{
  "num_hidden_layers": 8,
  "d_expert": 48,
  "d_shared_expert": 0,
  "hidden_act": "squared_relu",
  "moe_layers": [1, 2, 3, 4, 5, 6, 7],
  "balance_bias": true,
  "router_z_loss": 0.001,
  "groups_per_token": 2,
  "init_std_router": 0.0191,
  "lr_router": 0.000913,
  "tie_word_embeddings": "early",
  "beta2": 0.95,
  "batch_tokens": [32768, 65536, 131072],
  "max_seq_len": 512,
  "train_tokens": 454500000
}
Below are experts of layer 5 (counted from 0) of a mixture-of-experts language model. Rows are named router (the router's row for the expert), up (a neuron's input weights, with its number) and show model dimensions 0-191. Each number is 500 + 50 x the weight over its row's rms, rounded and kept within 0 to 999. Numbers have three digits each.
After each expert's rows: "comes after" lists some tokens at least twice as common just before its tokens as in all text. This comes from a sample of Wikipedia text that the model never trained on. Tokens count by the router's weight.

# expert 113
router:365544474439575453470539477476535486515447487523437467481447542454533522468455420490555538501514465575514474503542525499519470577538487392424469479446563484492561427548509522453531516534499507520590446596480459524455566390484552472490541396542453531434523525408526626401533494485403437581485535504496551421490501496438457419415377468496531473526543504558485524471506483634453506555467505498564409568452477539534511554544587451434552498507496497483455569482476459476524622479548564526469473506539559489522522510453550523398472590449485573466549454446443485444431528437494491464
up0:532495512463509422516484584562498475671575445506487499462569460459574500441554491483482469521514497453470534573512531494494456433525479506561453458574524489436509536492442379454475502510479551516500611450530529548536459483451551500485581568554550528438506469469485486559523532587513470604547447524480491512464538520458476495588378469527562479504465505452499459516521522469398502501473435504514382520432445536508533520328572443579574451482505547577517546498335577523484538508544535572521512479466570490431492518555436523477486449470477581523465495472533435491355462518552494469
up1:443469484527520454476501518530500476464507469438474429579474592554499500487422510540428603534452605474434514529603517536535516502576449453562494471426512526496439424545505474549424565471546486445504536510505549515499559425504543452508535553547584445439575438536453524402506491481539512420522438442490548468489441554543527531468501536489594592529506531544552554483476516491411441459541473472580512645511576517552408602451483434463488431475532555421489512522551475406480507551481470491600483468478527517518423495539592416494508632502494507517537538630465537569461538431531462434
up2:468443506468538566529542500420462457536501461493473517483574555503549501481474459536582520510535402509589535514469572510648471455455607464428547452442547490504546494587463505483451578437481466491506482500499502520474550597568526494435520477541384503443560489451550530497485426457509391564520442515468527419529490545527550479394404476519471471538565488611534399523592564555536560548535476506540477517464566520480444435519521541415420444571529552527495456401511495521486489527487523519495506486521589544579514479368429502487514605479481450426515467389530459444468470525495587552
up3:468451546559554508507566460474480498618397537478501489500496480537541509482451472509508528534502554553564484482538534546467532498518394462494596476518472503411545539525528440461455545474513530428491538506474585588475522387460550499573498299387446565502604503467515513544508459451594483516430460412517521479593546554505528511458496483465557464533516535534462480540513465589391534456428546467579514542520537482510469388557502505516463451487409481435557558484455525540593563541578417484554495514558515517553538547546569507470485514440420494466490481528409545556500520396506419473
up4:475470464443567532445508553461447466561505518370537391558512495513554477520489441410587516440448432506460561492460490396501530537545455419554563538585462356544508501516433546542585444571540542502550559498475412567546527466549491491578420548484520451498505457471438409444464538516531535489514531512555478471570583476463515453461505534495539532537568457508523407527500449485419447486488431458501529442471552559524603505486456445474494460481515507539499651562427408515499599502431507560506471499544491489507552474503494542469534512438545457490482518471526539442495609389571567578
up5:508617429550469507527526511448520445520442535503424480429519411438438527528496474529431477462624497395462467518466504487565525390476518462529532478515499580532501539579501498376565492518505505534491475482401441472455559474515533534497534573477538484469482473417489475513548477544527495502442562398490586483497557457425503531553520541503429536516473427474544637429526455463490513479532444520534493403538437471600449540493503576562528524441465522526451489462444492457557628485512413424426472552495503427497487444453379476541579435607485450546421496510539500516423544548472427449
up6:475480538446546450488441520461518535485536562451440485507481543602519618412504439568537484504456425422501527563464638536506534537603480452481587438479475431607615459530539639472401527612490465544475490558462486562509514530427490506515485490603494565487514460471489449562517486476535451460510479564506533509472418518437489509427525523470456521504556502539453470525520499517469461403472437517513479587589508544495467489560444443440476482565540508520470560550543548523510450469548483501528520446445490441506529406515494442465514494472510427584598562426598644546529564511518465455
up7:465449477626513509456546536514418500554554508423524556499596457495501550417484541448493504484438577559510455484516454479558502567524585474479535531491477591459474489490492466539490379521499462400571548513403430514405481496464494532523531492554536508579485378513516583442565501519540500554503480450462497535503482536511565426494506531454508432593555520458437550611617548459519485521476459508570460518515504458477530541459459477580431498573483497510491407520449565518410521513508378463366466453498529602483512490563469439485464488544477554347448481517448476511417447562527528476
up8:429623503538514457432522461518509471479473507541478524628568495526472430490524487362589505472456460490510411571528544441515481530453519418569468538430520589486529573492409439454538503518509493503441588533575535547522560507507452450497495422488470497519461508401509545544469526457563472604494540566454571441563515475487477487518496466584585532500423561528466404490567423524471452505510499517555519578416584425584546526433479464533456426435522525529511572369508493439477507551491461481527538543507449532460550540483545579567538579482521395416443434483494417456527524480511528458
up9:451489438471530542444462442461606466493546502486330453358473561567538544564515522555510595518515535542422443473515511513553478452481561475528521426369501503542566501471552504562496541471524438552457522556587494493412504444516470505460382470507462546475465493528535492487468428564550539469448505525443513523488587563509381490488504472475544436400512561475430510487584454500559454412519474490456484523500507591451420541484436473494488430485553452500433563502569408415511449510404553464545539424516478460533473575467533529579583457549457494549434477473451535480518562501459503560
up10:386453546532548518513488528552519542528454540449412548442475523588516439410456469506474527532500491505484544429474460424440490619466477422518524481541445454431356592463488536536523599511533559468615445519498476493460491508539510513501537469471521544559531561455415431522521511435589446479507492515453539486503402521458475476451527502475503426505537467504398511500504482467395495493498552507521554571510597510511517664523536502439520436675512444457423489523484518419491507456460460474465499517496528424439436466579511495519597533523465498471381525470580466565459523460519494558
comes after: " |\n", "|", "\n\n", " No", " the", " \""

# expert 124
router:446536571505562512484532478548526475506526500552537427477475525487556515478422430430538500544524643575548479458501554531552446573511574467384497500487572438487502451522510447476482492605441470520594467628506455479432571422489584530526485421501458481455542478462518585471545567502451493545538506511446662505462507470475519418454495424399517439583488477511482520519552455528465501521507512491522452502485402494552450485589627449508484557485560451474414562441521466467442561510527545568494558468517535399484534546486552520462410538468511505483566434471413445492445532407461483434
up0:407510483457576504448525416564630501485475478454508471493461561456522516459479500482476466515525535455497562474480502522405403540540523499490414464456445513492493490543501446494547463520465509573493568540532515626573531401589539453454463536432535398579445492509578543504519591546446520563490492546460486403500523430488492489552424424453474465584474601424458482495520467477429582485498595412440521492407460488565484475483542517551536461446538621465527524398428495404518606529537445383473522473573448475526463484438459540472491460569519529443531508573543490503514565487453461482
up1:489501465571614423456532486492514491394450474520400556416537446486562583546556450509469494494538520442427551441458468496531566517526529395374449494412467477519511510464537463480575520539461615479535536581538554524494461476560476561539568559499546518412528444514551506522469642538490535521533531465460491493502469485459556524540516466555584442522452510369463492513639480447561444536553620529485500515512448466490470494589391410492533511539439510485457475470490499463511570437496412442521532518568480461518495483472470575574448491366574521548504548497447441513507503485506491497
up2:465524444471513567544468551547447574529555511444536527502531484473456431443479565550425559473522481572475463485347505558556455492508445585477511460467531465419566487462542541356432411508558443511550514541509438516503502474435555495528496469522427401499454505623456490557501560526384535493519473568537501493478450507510489556456435565452507481491511473525604556461588497513524436504535485502441496527465498503490492444559476576434476489521553417459456618533437351592384538490509512474446462494544586559391576510441499440573496539497474523542444555550537549487533516473509495514
up3:551512480427455552546492522552454502572520456468532579540507433451532517417543476485566553538399530446575483490495449526460586472488526487441477453463525528499408487485439410447479512552566452467478425527574569447543537477482566466596435396506514546522582462442473514515529514540442525438608506491451525530468579471463437488478480454513526532473464475497521504483566487518481473464451511515473447487404517460472444545541593495539522499581482484460438418491589538506423557498508605547473432421547530543492436659452552588503479419460582541499503557623485636463495442449546507565
up4:440546574546498519411514574488531613460590497426444517545613497465616550452468562529520551476564480517547472550484500499453409462519468414481568512487449457539458482578523469552402507378485440422482552497508560556534518552520509560474460438402547444516538520479513565443534451444478533487390476502586532497486549473587549456533398468394563500479482497546490500483488562561468428452516520509507561518557587541464550479434501550460515531495524452517541530505435541436535497556460485560453415413492491564540492513543484404539495562523545527451603455463444498410460496385472492550
up5:512482547555574477460556436469460489521585530408483588524530430496584499542523451542532488528469467416527453613558558547482470504501544468527533489453546457515478506503469580553436420518489505526439488495546545500455468504529505510472557533662473518520526559488437620486500482513450453453476564432501457452412422522496493526456515568465484514439517459518529518490476452451452530352510475509541436431441515486499525605504504424526554511502534434445494422466441467582472394554460506442585509424516498607468408471604448510530512546484493453558395489440602578591475548425523516472
up6:470496528455555465429530465473536511619546493536528595518473456452477560541508515450443462578469492489510523476470363422504610534585472507441566437530513491462528523502469472501470464474463466479587510564549528513563563489503475460579629494520489455591505446595480501522500584414477458507568576475472514602500465508515496471481512446428519560512447507546460534458431486515510504504540521469556524563339488520543425450503512442423480492475412453527571533513483470422493506471527425490410502404435524476519486435636510473578410565379480527507584523538489451517456570487580483465
up7:451507491540417504485488524446596470538493429552632496565502516466570483524506518526526471477464522574511456436470512581552509515431478554480544547458449516676440560540491440502543464490536479463450427519518478519559523550572533520576513440476461496476542548480485520461476542508523536524502468512492493325485466456528588531423508499499531445513480557534507588528577443572496465478432432453496454453507478432569498494521438422508520527567463465554410444414501503522525488562402527606604496544543465506533477496503572453516454507506569470498508447459524586554463442520678573407
up8:569514504537463545516524507481507505480406564571482577413537456382498475427561512495596486534498511455557571351551542484506438472465490499505480383424499506469417503479457439498493482615542555498501465506424503427448466415532461545470536544521454500461490423537436502474504514533554499512480560567479486558471453537441483528571445393525438590494535357501482489480455534497486492430451508470479500561500507459450521485551462607512498546502406463549473572524357525525422490493496400478565498475513495519454499504485463564494518450501384544614457440476385442445539565491530466479
up9:504428473640497454515550473407524530474534446391571560516461524553480460529510453485528526587527501421456542546576451568550428450502569477504530494503439481540529540480579396465477462513574471588488472503406451442507511467401538490549381444518521539434532454515523465468514483494542448535535491488567506500473495463409533506482440391523441410515531535472435593554393518480478463476547482434477609517398590493569534534510461442534444489505490522525413524483457581514577433467476533456500461461419564489573478417554508558503531527472465508505537452483517549505441581353503524513
up10:539550504501488467548519458484527513423523478499590471464507567570580574510605500431547517569457486526497506476526595491493598498581583503438647544522471452442516399489553584514526501458501488476522477646493508478476490560478456603519498561520544539527495490510473519510548545508529488485439616463506512439469502478518464407467497560456426442531413574529439487519505539490535478564609587430533529395413532501526481486483536516465629487562544441423420563522614525429532440490458549445513426475475453577485427452423518451549510488480465464502565425463472467508510523537448540525
comes after: " |\n", "\n", "===\n\n", "==\n\n", "\n\n", " |\n\n"

# expert 89
router:487508488520498498465529484650444489381601432556474506490455559461478422484498447449499508519503617554591437450486554501569453572535511491474534487575546396493518487582520448443498508538431544579528504559439430518451578491478523473570489361545530509496561511515463516497530557435449455518557563498454511508537477544437495458464360505417558520557515433557449491542526395512434563489425520488619489566403458487553501495521512398525566548476495508492407543410518478493497496458509489514481601457490581441546507470464570561492481491470556510499533464485489482480475381514453441467
up0:462503450417482500461532468526502492475454566599499548554678481436509485516583514440476500565528479464588498579484484450465532473565477525511451457554520454552369529451559492477561450531463481544499527465508531482570450416473537567457547495554488611456556508477448483488370471476434567472530579504466499483475590446430478560541546532421464546446445528559450555420523538517487536588391414502546475514486587590558478444432452461554463580486484510476517448473484526534483492608555528494477516495490490533621526421501528477543516513423547495590430548472441525458449449517442461465
up1:484587522510568457364488497549466538500515473466452510409512504432452503580548479565388491543521522475505526507600512536522500555498491485519467489506502582472527450495461457495578566364537453445503634433552513491426516509409581571492471509587505472577525443529455399433581446535473378603546579539508549491435571559457469449491457548430543478482512557535447549460455499502485500508502491542486501434527480534445474473524564468492556414433430516578606540455421512454525497555556432434521426479523537567540538504469463451567477479562593459536536461496411504536477475480442531479
up2:468547559536496458498486481477539440433420501421541494444486489485528470484444461587471560492452576556499536475464540535533586525570467483520450494495461473545519535535518537496453582505508492466500526545580495455403556477544455421525475497552567564526433475464479457433459492549499363503584445554574536448458557537476484477407503495466498474552578435463428475466504554472472574480511441457519552553436477554523478456546412560539380483572555474508605566541461484441475469473494455434551548407499501462564466487416497658558438494515512433460551497307517561571529486464515537528
up3:577525558499416548510540498494494477536548479555469520537517492534502505447447538556485565416512528577516482504529504476518586460422545484438445659483469623473470468519524553535454577527509544483527446493548485528453567490397538580457503578513528467542462493471513543519579507550529407508508508482567632556438530507493459457393442594487454516558493505451555505442567440474467368470581489438517466461430534495464550494509548502545540529486572457445533484387485545442564507575500481574542536445399455423479417576616534579428456432478514524508515478540509544535537551558479503439
up4:571542480456523569512458525491493528406628550565460571439517482487468433439427613580567539464572552537436418490485576549590505531497511556485470542520463405575517460582444507435510510466511488521483410530498488507533505463516440429533349537530450501496514541588513462543494489513499563534477410599505485562463478456518578507548451581458589552515509473588417451530528507593406537575517465431510557560513600502553548460515515558509465437434571527555448522506421480485429448493458441478553590510555512504489507491541494534462533576490494478549522460568502464420554446539472479451
up5:425468499586466391503605498515510465497433518438428529554562477582381489506433533476492508571575442425588490544536492562435517401532585390463486474518440563477453503522494572443463549530463403597495611536482505453498461525558479522490547577530513520521463419571427557487522444472436498520572419542530409526527458520387494470398472520525484539524563468474501493415448492547470469500580553537399465468492417509416425501489507449560459460483584456517525530484466525479549474509469495419502584427396504569552534497463497490391475489516468474493493455437480514535488538508506487554
up6:526495559574457607420571480565458531543462529573502484545493447501372461438602447484490537576493537544577525484423437529516508489373470455467629554550513479486474479470474465424483456539419520592451455471517549492469639432522529425577468531560502449438420532492512482549507492491538523535537527455559439587525503459497376509464446608378544490537482539483450410496483537494567477605479459556582560480529451500525496506556506490555505386531430489472466543505473477491449483488513479517489516525550411498510575543570459528464482402483458511516521495472442466535554509588485448497
up7:495487601463460519486436526552464498481572544468485509553433407481448507495507446396566370527447427412570469474509515432619468505443473531488554467507476504385464502597485488567517542538607551583565507432526463498522501510505556473516560567360533522536530450488438438512578451431373485514509582536451568580509515440468433503523420478492509517503526419538471488584461510474460538476518500432535463515537524461452559546517523462528476513539533458502445507523507594435465467442502484496433552530420570584421423430420492476569474461459543574505466549532558486547489511490513544601
up8:566486453577464368485515463661524454438519525526474544435456495563404446448449432407537511496433457583451535471481467485473549434475504593467482463482535581535523465585530523522533463440492516521351497427464504472464494477483504544542426458470555485553518482406518561401523599609537489478460462470516524526512488486453500451475513441496490598552465480484504480574514516522541456586489542535513553502439513525580546532396560537533519493504533557423517572503449508494615499500518500473559543457497612608447486580452497547511518443559571503444519492525469527541418526512523504380
up9:467458557516483540507411528543508535435489483554506453553493532504551455503460473508590570519510530502577500520467464523511579355579435556458552454457487528487590512553477443496458491447506518421609507449569513386518495451448511462526466444380644527495403586556515494505656526504496445505430447526579548486534464527538536487426486495403426462512537552541479477485549446473517504585513503530515594518521585482506531405434527432515439505456460388479445412504532423518534469472476489471473521438572487545505516492521505523546506415456486456567572517359518499514494492507457446527
up10:515579562489512585446509532468418509538456551439452522434430585524563512517551511410440524568511471585530479457520469503515539450475500451555476516506577569390446492585533526537499419518501527565515457517572396511489455507446509508430443488488526515572622490500499434473489471500521607521428543490541443557440376511489479486448468507477498437582542487433461549507469476564485523530529569599526473464416572479423509418506446465493563480531533455431482534567573508415646545484452508485441546533462487493498497447539472475445530429467485532460396440455510480547528587616478402540
comes after: ".", "–", ",", "00", "°", " ."

# expert 88
router:487543489507496504426521492554485601522588487559472426475413540504498469494488441455533539528593587575554485445557502495575483553547475447495486473476495463515520500576474475428573472532430517625567467573426377523489504491528550531558521488491463490446553514497444530516546527486454436524509533575444555449462486503431469521495387463466509485532573468617455499556508494540459562524393556504555458576508446489551457598555508461488615544427517483479390517498571519449492525453494546550465518434487515449487625507445502523489438556469542629479507373485424422417440478502466440502
up0:471471558520547501562463578516499492539492536544548470464509424552567480485545546499474505464438498479507549655579510478509446536507516490564567520409420478540552584492586450377565539524466549507542450511469480562453484551519461487515484423485420513520603516460544560598604541474519459539407503522517503471511509524531512488516464426424534524508470427525425521513436491505586512502524452416571508434522380479537432473394493486445457479479483523472406514517517509508505552516418432519513472473427494489547486450513486623449501528513587486448440468621485384653471530561506520559
up1:440491440596472480515469520529429553489506474588487538494514520514421574579534468541438598546457419533459591423474451507473562481459538448557575506397424545449430483444450486522555499468526525556481526569429518421392425476504531542499516500472557485526511465489487558527529599501488491511530551396477577625410507526491515558464501404496507443515548444420496505518609546472495477536446532498522488495431517483504434642505559533487519521536448505464476541556509459464529449419371434528507546510463468557487538405487535498467387543498541483472572481527421510435557551596492420480
up2:480513490520501464427491548428473489432384474439523448489532494509398526536472405524539462588528475495530580425435538521425540439513483465530539482511452456468561365419497504422541553534494497511513499545527467447527475475583455468539582543513465575505416568442542479494459542420515480546479554418473569527544521517498533396476516536483559506479479523528506513443515500510546523499516540426550572509495494438536581532605462541465489432541479432479471669581477583505614517390515413567537611456527488586507534469480552534586498485509530376500438473463453481546539486531441555479
up3:582466400505566513545569477538527493457495441516539439625507484495500460396526497479582563523501472558512456459566575576482487462541458546549438563537473462518544506448463450587488537467455421518425502534554552419564471458525515506491406512518403472530535564493467497581469493526539518459529479596474511518514542535448525418472435529435583576446570412515553382462592566478572503579460461525541479606451512520567395498477598502489460450526544572554489435496514463492496474538450511476565546556541373503536541593468462480391580530486492556533512474496450555535522494571484487460
up4:440425466594456467517451519448563399392535587521500415502452490487578461543568538505520549529457509446557433562481472532558490428500483480477641496453432488348573534589514509561489502504475502456465526505536471502525466534487533495437575515413543488488497542491519483526553566498422603458535491555571559452464429525625489512508455548525499485524590505500489513527525519504536535527441555420534574486508562497469484457485574521525483522535420459480552419517576494486506566430437531386528560361431492548433556492441520477551528596482557476500606483450491556449493537452494491432
up5:599532498513527418527468496560493588564502402492602554521454517468499615519511477457559491519531545464545431465488512515454389468509475548459557523530404477549454517511523496514507568478460485540482408524516471498523516464538560474544496489531484503437519423519515630558462486581486501578486480510542615531533597531472446550466475461447559532482386544581519535494517468483516487545545446506509596462512471411518528434577518493568488529490579440565458527501543559441397577484506375569526583542498527446598486481475520507514485520463592548570459430576348431543458554524545505516
up6:547484529509455518621552574518591529568582501554430469427449632571437504536527513528467466517531514461502428443532537438500540543533453484539529531450533476517567618446473517486490500543483411516519530522475402570454442457508467490539627536414526431468576498543421569484509496545500495374499432478496468558480563504546427503513441515496444540503503499477499532530621536491452552452458423459528516583474528548515379474539421472398555474585513556420419511536514470518450565459516520455500437468514461592439616469525550525567494526510493515510566502582502555470483490508437416513
up7:476468471502479499509472563525548518401483562544527458489545454386432549490506488508466559474475525475468485504498425485522468494552460469510557599470509500527489495478483491472454537488585494564536488540543520482519505516477489540507520513506453569526571598494509368482496541391584556578449439473363514507453437603476543513527500508451539522500578464486570448580560491554497482395444520472551539582548506516494461485555443576575555540524427540434455496521493531569523435554489593539448503576479493380532481444436451629535486507381569544447450573508471424536451529435609611480
up8:501445509515508543452490516527554502501479510463531561499475574482461500452492493376499548495567486596540419398538473462440600447504469556488518454495537541550455514509557436560458477506492546470530525405599554356503536570456461511470469534499494512529504472505448633385536537552499398509396436433532486469495424521497428507533505433545571496503499504457526433570511518419521394423469528476485446531543518513491567563468523430479454458527453543512565510488445468393466521474530451517509493449535509490505531533604537523596494557475523601356513504561564504559576390468525581507
up9:536542534520481476519531499445471420520613507412457522491369534450443412484375467575623442535475473409445520482496546529510456494522431557601433443482538463499501451456494464437556445510610666456534559546591576455502477488535535475524459566491494580509532524555556492485468516483466518476485451576517472509485504468501547501452497531507464590476504545495544488576544459459456506449579488477481530551594524463547483492528461509535470424366454416491484539621485499464486465438505510428533523547514487575477487436510477533421510408390524501472450479569488485494459414432435474525
up10:519450517461464537592551446535491530578594414549500586371533542558530515571564480436465499572503603594480466510537505443514538509563445494528512528546530489384570532493501469411561468568499483518563455590562542538498522491571487502506456442463514519564575460503494428545538460500448502505536614465460516446415561503512458539509519461563510551559498538431446456621527463400473544503464582550559562512416466408508435584466478429547447479497504527523475530497528461494539498501499571461483449489455527501518472481440518500515491428437611517550348455462508593535454494553525410505
comes after: " ", " (", " $", ",", "10", " −"

# expert 181
router:430503460524548490487571462528478479491538525509449468553440613480511416436503472482567471532512526562565494509559474531575407506519604424399433410478591431440517451544461519492525530575458453549559488599448422507515494401489542494521506504522536578447523497455512589423555500485515467617523471564446570506528460491484459437456377516461537487619524472536430529572491448510467580517491541431520483554489464538546525516492542494504473549510575480495478606407524505447522649490519559507454543499487538446535490487487512512408446543515529512454562476380467388452427468448510464460
up0:529525539620468486457493600440453517514524468517615428609467500484433569491465469455581569462514500536479470591382581457475597469506397418511512441369477590449430488522516494521490505524526490425614526518396475509518460472468478479596560487417567562481575500452366577469490486476475529494538496554511564427565520460563536516519487562460400528449488512565539544429531621527530543527528457469490447502499533470470606471499438501487476469482490457509446506517520505479465511460545446493433409470478579486464492523495552452540530578490496569477556420509500542501528476413518478500
up1:469613386458553519497527543442508456486528607468430478572480490586424524467524571514488569592563425521491513591495556486561532583422564476480503546506468478418492572563471528487495566570440478515496518456510452565547454397458593596570564478550512565547560439513488507475508532496475531569501599509517548503506495513477466498417479581485535509466515515526488531531449554496460489491498561473521469518489504489433527481543524482549358598552585534480543506442384455501505488592494477439535569423420484418482502599536492519411432423532485546544484432596552474472498447571527554522
up2:506487514496522465546520522390446563469477514533480501481599454455528514488400477406488473478566499555564470539435507486470595562513439585593458461559532477453483477520512510477513456538521577420572473566537530533450476604474525458424488502596489505564579552541472488475512464426546556496477435555469477539496455484531407431425593480550583511475543539506497462611601415454518508612529506488568410388592383449490483467473500501480410501543569535542414501488541590464451548457472477445480510525607523526528490487426509452520413569586488549514494486519505548506428461529514526542
up3:504567517425523495471494484536470442466606455510485508517525451459512564433474451474552452512491481561462552556457498503496454497503530508417518501623461528448419546540472612520516464435544462480554525478539576603633475463554535409426489503491453420434430524466577557502462484378514450439546508422461523479541571497542504490502524501593524604456490579540552622504509533494582485501512567627569538449522461477458438522431504526520565514443487492458566517479538543525518610524495579500471498486509500447429494491433475482459516559461533526536566485469495447512647485410503476378
up4:493434553406479439415508412503481483478493514500426472556537586431446569578484459503448551436439394421525508476500459485486419447484436480537486499470571454509493498520529468536490541442416462532473434566580468551424493497541465434539471527597530446511581486463484550546607437496499594500373410489485466505503442509487448501411558556530458477551449451395587503588509530549473514478594386440570526510516516550578451532511496509478446404441455467492544488418456495461476532444473453420529504461558533520531508548584497491455404465464491474541493552410542537503543444438424456489
up5:502562520473605493546407564512401552474499579499473422512512526458488478440445572522424495550530586508495447552495518448541565527534555444605434636507603572464480546529531504530535502483510420509546611492541465505453365560516513499485526549459479543404559465495416424521518560492476406473516586482553560439471505487508456478435526590472484451507467498432524450433547424486460495481522533535492502454484456527488564472397567509499464553590584524505530507479546430341535484424497530490437468507494533468483522479418499478462531600501542598506543511522510380457488481530491515454
up6:501531561492421572445455481459578457511430636523399528513488517427500410418420477479510417464541424371522482413469454452465481466522527505446490540555403506444459552555540513416494511605580514441503603512536560591440484511468461463620488518499438519488560535492471471510475497470423462480527555497411456568468492465492499437443412450549517534613480492544600549559518433509451504516534486495540428427556427529490544488461523459470567514561473471508488393574521521514440470432431516404522430452579555558497446492452530441502464475542514517523551538526532498470502579509541516509
up7:527467481531474483483534626513455447505515495400573398497512613514498473482526496509502659449482520558507527520509504506494494455496492450507508482462380483431501442503548482491439531573492553513597498386490486463543516436425483526580546454496499468500448501568509534445540490492436497477461513433460474528513577507485492539501450655460512554474494512567450626564549542456474543535518518609635425625488526461540473438483486507438494466508475601515426589483502504462526489483601483500495457476474479491557454391564511533489556536559564510522512526579493466512540565358522549540
up8:535536471413513520544498473550447440495565472478464461501463527529531481506460559485572487544432537548528517456452554495560465401462527581546443493447475441416611513534533579474515506525559576477595524473530543454490426451510500460500534538542534489604459502558456507492501528376465497468549476553523563584497467632548506574475511559424532476579538579577441419461532524446433621509561519493577525408475419485468466462402428539509493516528551500585420587525396513432558528446542504523461572526412532485493460442471494512548505464532565514435472445453417430523539509557466464435
up9:410438513432529533543425414583442499566503529530524388484501400427520511507479417557542511513493542455402510467520524570459547465411580469471475355458481401517561523482496567520444572518442459503468513535475521445480559505565516528410467482455477522414499502561536521500466489419437421420490471507461561531460491411497460506458468475493445463552543442504493453444522482565543429420521536484572558550534464464567448468550450524496485495483524452572526474630519474562419450587516525521517650474459558535514508461561504459425492468535538526467538483527531547565428529359463486504
up10:538553484573532441355440471529476646522466523528509463539469534476479550428456565411496514519468497430493545608442437519572597517538467466532476494538487462393465466492406465584580554481557542466450531574588498502417590472543459460395478510467514510530531518432455474387545396542526491480454486573548527489479447495458454527450545650544514505486492511521482462437499443487533540510447538481497586536518531532474507435469468541558476539533558517507533583432469537504406468466513518551393415497528440483491432535393465504479500551519564543463476450457452495493540459392504488478
comes after: " |\n", "\n", ")\n", ")", "\"", ".\n"

# expert 66
router:453566571508514518409487506573516526456582477606507460480437577422480425479430469480514537564524611539573414445545530489548475558560485426531483484527508424525505469574479512467503474526444531581555516515462439497464582497479464479560523423514472526421566530490446546478568529477490426511507506553465504474496500495405484475472366498438520545601565477594457494547484447521433505477372521475569491534461456525565480516545520432531539473472532512482440589454543509550466520477526505542438537404605570433535553497409585622510443513434541563507547472468429454421475409463475455454
up0:478515473497501506571433537478583481415648543499575363461486550482539538576555561530463543542497495455485448575496475414462530573525463491527529544514466549544580509528407529517583604463469476461485548479357500518490521543447549461531572469433489531477598537586450506499561511472470472527418525539519553436541391496521569629537501525494532550531487455495560501515472524531426484456388436490568494505515536558522481545448461562516579525431523531417466501465553535510460565497394497531496462481510442458536521525454511498587432564481527483540514500485520556448370559458410550464
up1:479554438491526510498505481454564496482524498509500484514548524473466473536559484515531526455517582476499457442482617515483504498589530411522504443578462551507475449463456502448369595503439565426568495545503512522541464517497477507488463482489354555514575415562416443478470437587450509515573481473454502510590440512449520438433384466417519612476461502451465498425489512561412542575477568542510476507447514590525460499467450528496463509535612607512468497529397471478571491451492443447525473477528537483492543451379522537533481508415462551547539539518567532598534436456511605403
up2:501569465563529599456503448546549393488472646514470416446465470530448595560497570494499488443434412436513491508516473481542535529558567426479554540482490422491592498505553585451550415526461536404505428509471540573452540492451431511509417567515483458577595470570492555614510435466428553535438514493514570473527482588453491478415522544517485531521518481511530513495526524566450493457410566488522463476439453516586530484515428540482520435525503546437480485464581417427450450519433406495480432548510560485491489469477450524570511554461514503537599559480510505529500589392568476519
up3:526592536432601480488487469442549494477546542501521515494507531398554392556451492475485519412499497593457506535517453494556446472481574474509531587484504462498480487474498547489430401506584473565533503556419503526496464464558425447522448622436477528521571487634597509595431527533485426449528533474560477584394548527518478577503533447466590558611474531431539473423481452527593485531529474476486440562487501463472473551480463520496569476410547542491565566547502562448504494529507527606504488473502462407595569529509511445423563503544550513529512546437509442387516481512486457523
up4:467517611586542505495514496548603566553510486437569488513483564503476460473488487509513580501454526533508538497430421443441588506532501474494435477498475546540473516596428561468553543520472532426489519541539506541521512563372369560520513446426486487508460534471493549469504539449514499481394489529477524483613528481480584496476480452452558538450507527525508565537429483529479491484483534509519449529538455592469482462425537422555528487612507426466579476428585485568486454598493434631541595483511458588442481510451514504579494551423463534585391494563512520445492453476428372497
up5:559471420625510508441506439486436440522505592586443394505545513371526479487439525504529508468508429464471565484512426494491500474432588459432559576495479548504519577525466534476548501522506576553458509514534584438503517510546537422422483550501551560470505566547528486555459651481483510438494506508548560489416507420502559537470450452476511538510597386467476468462519440563470541514541487484469443405518551434535481518601562546524510471512553538511470490475500570516480478452385491480464468506486457521469613527440500452477588421527573503543529517445481506338477446444578475499
up6:542409600477467430399455498543578555459389516491529582406389433568422476484508505459510462534442526495515584450476544494458493549483463514533568500475454503495491560430421432462571504488431496568425500540450539465486508488498641552488510461460587513571538533532493510471551580422526526526475507503523441541520482519462432553449473413555459497477452468430451600537452483573516540448441517435526573535454460488479483460493478510563538420545470435525398508437515550523463514462441577497466462471505510481403485421398464585486475484546414521468406502423538563541516400489559456513
up7:558510578580591510567490564560436523563517424505584600474453554479509448570539585539589557606513511492536337463533377360478489472516489505547571467427484568530540471508489495525473568504461456515487446529483436450489515459462524511559500513521488536451471506524500601488458502506466431526466500520524515485454451447476562478513495482426527485467431499545489560510432433493509513483448473566533602479500586394526525559553513467562450520520538589471413491580616483532420551476442546561555565528501550491450504574522549572561512524502411504431524542474508501475461499551565408558
up8:458583502561583458485494640496614486507484465488435496506483550413436558540508513476520461479482454528480469466587509464481542369439526539498468540491431533483491513614529503561515394444499442466552498542562468408479552556428451542468454512461563465465526481502529435506529487508544508484414436430569407480512544514435520452453506469470500476568449532513430496504512515540567448524531582554569520511485516476588591516346571473517400476567520506407521522463501471577495576468539470497493500432478506457465522589566492454497516513404472426529421450404540467492443597584558511466
up9:383490459509556523528533465569466487447460486422464509543468570432444474508553441446505449539542537455494498491538502533508522527533506485594474468522554607474551576454488552526470516596561574475522482525488513633466417470621462513421467409513460539489485444627532389382524487436451423506551533471494479450529477529523476508460455423547473493483450537446514489575472458464488642418501487443526516514500628534561415488580450559503495503500505536526499501574500485513501510501520606444480573396614538474483554432489531448526558488482475484527537518480470445490472544422550446401
up10:434439487467468527449422440439541564480399557495558483556548474548524569532481476398578528454563493504472523522510533520423481503491480540579662483563506467431550484405518506489552569446593510492565522510555516439447460448446577492422517469552572479483440437391486466450463478577478506505488502432445501573477473498561466547437578444520360498431437566442461526485563506479457425538508451520508527417508521503531514495424508577500499448430560442500507499476592462438417462425551473511452502497565569510526528532437541613496452502476447411501558419421489516507520419469474470510
comes after: " ", ".", "–", "-", ":", "°"